Below are experts of layer 7 (counted from 0) of a mixture-of-experts language model. Rows are named router (the router's row for the expert) and show model dimensions 0-255. Each number is 128 + 32 x the weight over its row's rms, rounded and kept within 0 to 255. Numbers have three digits each.
After each expert's rows: a language model's description of what the expert responds to. This comes from a sample of Wikipedia text that the model never trained on.

# expert 8
router:139158140172106110135109176160137089125198145104112101091133152133118102164131132110140088120148116070107133151117132117167128161122107104102145147142181161145121071133104141123155141103131139116096123134135165156091150175147098117080113192095127109110165155180138163135109172147140193156104092168162108075137144148161150141089166207109111152092112127150059137062140149125152074166084109155152144130142114112105153089133118198078143177117113157242202067072104157136133146150153130114146106116131148054120066135120115152141143105120152127158150151160137149181093123170167105116156195117062143082105148095153096145131188124140074133058175087066112088108111070141158117148087092105102085174058134146119130117156170148157161070132140121105111156192121135114129131210099110
Description: Decimal points and thousands commas inside numbers, plus following units like %, km, million, majority, in coordinates, election and population figures.

# expert 58
router:111161156180135112147098213171143167171180134129085100126164131108138083156076119153138099154182133189102131150042121061165152140131099123081121109105184161138092071158164088113165108155139149158116128051121142140144100181110137164119187120125111117172139150153125153100143138076068180119159076097065148067207075170146162099157117179118101151098147119122114116068140119160128085145124096157176167105192130041084115087172177145077105104166169175176097138155124201137126169165123085140088118134161169128143108058061100142156155085108169111132121118127120094096117118114106155142074155135146105105184099154112131136148148132151102104095144166134125113120130108139113148130150109108126122136109132154092113142129176117120082126103154161090160125141169164103084154083113092
Description: Prepositions in, on, during, throughout introducing dates, places or media outlets, often sentence-initial In or On.

# expert 54
router:166154130141097079156141150105147131175188188087090116085119152117098090118180082123165120092172166128105135168126083091154098157122169100155182094141137082133063129139109125112151054111139163182098122079142162152126122109149142081138141137090145117161155111134171178090138148082122197106108134088135145171107135139155164081130117116117136083131220155174087165091103122101134089119081101116104148156126071110100140109127159183100100170114186155153104085118092143153069109171106117088098145123140047090140087114118099146140178116106149163103157100122107158066152157103177088085176102176157097133150123147129143121107148119123082109121147153070088105125142083107163194143146042102176175131085170100106106128160206139149119109088113141065099114142122152084163177126132087
Description: Prepositions and verbs leading to a team, school or place in career narratives, such as traded to, joined, attend, against, plus infobox colons.

# expert 18
router:169114151127107100150073239150117159089094152108123095104140167130140127136076165152118121117167138103096142134145084083175115153112089111169102164151170134153062149150150110119149163136119115167133146106176160154101134143096163131091214190088131079139162168194130147107136127143073167136171101113121041116140095147168131107167124124114176088158123131139092105119122166118139095105126071133141132163152096102061124133142105217072120153111155185147101104151144138127120163141161120108080112108167074147199059145157111116150146110122130125183103128108143155068120082140161123127133122140099145112144104125159096113157136157091152090104174132166101134193099112164182179143124126113104103190140223159135156123144188094122143097135111126089099215101155138081133147194107101
Description: Past participles and verbs following was, is or been in passive constructions, such as located, released, announced, recommended, considered.

# expert 7
router:164150095142097117183141233154182118140163179128061079133141127123153095150092134159132115120141128118126148135107119099146145181102131096157143133144159119165066155142143138112127136131165127158120126125160159147110150129068148137074154111125138075171142148160145174097118127090116165116172062108109123109173119125182163094136128114162127120121146096108128168105121101089116076100098122111143210142153103086104149127116144129098098185096158162224082086159143143114090117180105127136117145148130085093158119132142063113157144107125091125151124129186136142191169066119179165133107100167107080133181133109255107078112156100168086111102143116096114154092128140061141128151138099063109073126112164097114120117096186154079105078116080123133109166108157194095160169203114147
Description: Field labels in infoboxes and taxoboxes before a colon, such as birth, Directed by, Province, Genus, Coordinates, Released.

# expert 55
router:156142125146091081153134175161162148106104195049121085129140100126085147159148104142149161151200138149114174184124085112124068206086139109110088125116157127152101094142152099101159177135117126097138172061152123155115095153129153108126177177103124089144135125125225131130146134067142204178146135143088103120163107174114171099140128090108115151113142130098078089055157125139149075106159130123153137109144110125129096112153094144077109174132171137124192097156124171130086129173136096131068143148084079126138072113122092184172127104099127132161143181122114166150130050144186074088147117170106112113110101187127137117156109070130115106125149133090121065081104074122152170169145053147161122133118172108110158121142137148144166085123132159110053174100135136080155148126119083
Description: Middle words of multi-word proper names of schools, airports, organizations and events, such as International Airport, Alpha Kappa, Engineering; also Thai and Devanagari bytes.

# expert 29
router:136153128158086118127144169151122136130151143099050092079169161109112087167156143184160133185140114131074218144132146121175114178116117105148160206109119104173083095071178159112110112128154132208120122084150122172159130146166154145110172186107102119161112156130168162157170163123130152130133128103062104153157101138132110122120137133130186137132174129150065167100157165094097091072106119130147177106144139107085137146152150128109090145141141148181115058120122131153082153142140152116101086093124115089192081115107079171150169098096156133166202178174121129128182124119171092135106137124123118137112157195190072105144119079158064110067168133111109094122115099134123187163139081088144119151068189099098118068124175141071126122104137130111122145105115142111122138187081096
Description: City, state and region names in infoboxes, datelines and birthplace fields, often after a colon or comma, e.g. Phoenix, Las Vegas, Munich.

# expert 22
router:142182114105111092146087132128131138148168133090135118112169111132092098131148130132130089105167129126113155136078130141180127181117110118152124123121173098178081105167172091070187089115111150168085128091140128169108066130081140085116178138099163137156146085170134152142153125126081162146101065107117128099146088132161181116109118167144163078073139126129092154068129114050105111121081120086159140126190103104100126084206162150076117211136169181127110098131110199160058200134128081094123131121138099085120108142118064161088170095113113160142193122136116104103138140127139120133134146117142142104141104190127134157136125122131094051123131102080107087099154063115088115151154089138116122131098176082111119111200186128153151043101129140110135113146115189068147190178117115
Description: Prepositions, articles and activity verbs in biographies, especially of after creator or publisher, plus studied, taught, promote.

# expert 4
router:157155154169129102111095205206166161169113149101141100101133110130153148176118110186158156151176130147126176195123137121111105150086114085168118183128115122120120100129123114086138144145107129136089176130119128128116085132145104137081160192139110095162137083144155134110201116109106177160109100153095132084152088136112148123130152097129138087110127131095131113082129129117131086115125086084178119123196098140106138113197123144070109178205161150144192129152150111124098140152161087149087127165092120115160086124104074158159166111099142145152136191182139131113158091115187049126156112124076152153132148239197134119184094092179141048094122167081111117090178079109130154126117080127096098165141165114118127088141176167142122058145107129119081142147172136086157114154137090
Description: Capitalized field or department words in names of organizations, awards, and job titles, such as Arts, Education, Research, Football, Operations.

# expert 47
router:144131136137120108122159234117186102133134155130116130118146134145109119143111111147162136115190103101108124109123152063124077166091171119137101120127171108235076111167138135127109171169131144166131129119187157140134104155143114092065142145141168050176134191138129154103139155111142186117122127116085120099172117156101131099116122141134147169141124114099124165088127125066131101091089110081169181143140122067100129118166165142104069148132183183246125057128149120140081139152159144114108161144147111119181132139059138136135180115072114139139152147139122150164171112166164142148126097166089079095139144136197131057091145121150098094124124165114068138095126082089133103147138144114175108117126140077114162132167146175155084008117126129149113136099148140102161148154090155
Description: Bullet markers and field labels at line starts in infobox-style lists, before a colon, such as Born, Died, Website, Genus, Screenplay by.

# expert 38
router:108150117184091104119116152144155138126147136076085097116096131106119091156140125122139121115141164146086123137112068087168129139137139109173115117161134118150035130074156111116132122106156164129134118038150190090144135129101089116109128167105108126178126110146149164133113149111086140130113125122092144126109093127138144075148156114134158113138182175103076126089118128106177105099078088123149137095156069110139123114175120176116099120134210159220090098087091141118075105196136140081131131099142114128173109123135049106140225042144117125167171137162148165103131127090220050145126152169163126139128169142133122144139130134123073108121149137084048104126125104123120123151143087066184149109099193125120101160125185123149095094039072144089108154132133153066145151144117120
Description: Separators and scores in sports results and career lists: pipes between teams, score digits, colons after years, country codes, beating.

# expert 59
router:118127113189132085118124163178132150144166170117086094120169183065117094110139119197162165103139115140097164093106056093133089147131086095145117154103153096202103058145145103123109163152110214097080113122117137115142127164080123089152113127096125093156133130143169177076103133104098172111087121139146127108140124110183112121158196148088144122141131133135087143088128146112081104077119109130117130161098066106070132118128163129133154123126191139211167107114147153130109171153151073131122122114103086111153043091086088136208196100164118139139151175144149140102113119107150072154110106133112117132096146183187182096095112087170132080111149120053104126105091066149118128149132130097086081192096161144081113063136162144127166081114091167122105104120169095135110114148150162
Description: Words right after == heading markers in section titles, such as History, Background, Plot, Personal life, Career, See also.

# expert 60
router:118138126162124131180139162182157136189144160137126133108180094119111107142110122149126130147153194125089185159072118027134142153073127101135115115116156145168114148123121122088105171151102148127083124093167196121143114147062113110097117168139173109160127166154172155079156115164095185098130058101089116113160109171125142043118130151142139163111126116085101118116140106148116098077087132124148141114174123055079115096131132148112125125182194118192107139098115145134127107173098145054119138093131138092130094088069083130133132093119160103186098134125135181153135091140192101142092095167124096122157161166158151095137097167138078080116175108126086069182107105147136154105159141082109058132054143115087122102147192123142108139117133137125137122140162110039117104192090069
Description: Sentence-initial prepositions introducing time or circumstance, mostly in biographies, such as After, During, Despite, In, before, until.

# expert 31
router:141154118158110081152104189167134146178195114120115104143193135103058113152101119112106114146161144151085160140099114062173134131095108124096136100132166107143089120163139163118150103137133136143093125088125161120119084123157100120105120149075140133180159133149142138077155113080108188105137084115090131125183097165151134096167137173139198136046178156129083152079110136110078058141084127117170155117168134052122126090205182133050118155131170157147099117118118208132120153201119091138145122140156129075147084101113043173150158109135121087133155132127092110105164102109111085147185088157142104115143146183142169121140099122124051108074137113064122130156122110136133158140143103100105120154086125084112140138171213162089089096070123129124136078134165174128094138110122153
Description: Prepositions after verbs or events, mostly in sports and career prose, such as in all competitions, at the national championships, via TKO, across 1991.

# expert 46
router:176139103142104100164158124154151124130158211089037092143125117103111106102116138175165181189168157113122228190103091107131090128105162092169081163146165118151082140140112106099189128134087177156123180136141136178118091135082158146098212127114122106154159185103197133103180095132105185147140082148133079087107084137114135098113139151098119147120184127085099133103134131059078098107144112141170148154200154115114126090138117111091068147158151138151097124138143163126132142178107165113125116114136093109171103108101095131155174123118086146152132158182116139127123105076139113104119147171127130093182135164226152126143126105175099100103117102100119087087129132105120144116123108092150113130133210125134127080173151106091158059058121145130141155135096178104152195135119112
Description: Later pieces of words inside quoted titles of songs, albums, shows and band names, such as Pretenders, Free, Hour, Stars.

# expert 15
router:109135128135083089132167135138153143133182127136064077092184158139129051111130148112116148161128128179117116134123132122143093140125099081148145118120110150183050094103156122061162124106137162173146138068136181119074117187128121114100156192133097123151112166190161164124150142102106165170083108143100111115156085132123140114123135126098142113090153178124138204101172184100149081124120087079109209126148098132088139150225147174146120125168183145155110078169144139154123140181152103101123064138096067106155137091125052128125181100143142150157171154163151128113137153106138140097176153179121163154101147124135141143132127106163091100112170125095063102114145093159131151108127053084153138139051188116118176125165157152090174134075131118060122125130159141089103132137084078
Description: Articles and particles inside foreign proper names, such as de, La, El, von, al-, Mc, and the letter after them in names like Castellón de la Plana.

# expert 17
router:141159117112101065166138134153147162150149170105015047107125169123113122128148169232137137139161141124120221159113125071180062134096158115170129164118171136145087150109128101117143091117135164130119121084169134155136095172124144136109167120098149067192169159139171150120117153103123179135124062103088106093094136129169121095086146175089112121070170084107093194078129120079067093098145095118140116113142124132137103109154147119108055131193108137148093070160115157160125123164100121103116115121128129089146110125103100111144157097103113104149155157171119167159144078101159131114116128141096099109168127142173146127104126109168096113103149113124127061136118146100140162145136082101108160117062171093094203110145131128096113082077093139151125143174090148069161169172105061
Description: Last piece of a personal or place name right before a comma, period, apostrophe or line break, e.g. Whitney, Barzani's, Clifford, Albuquerque.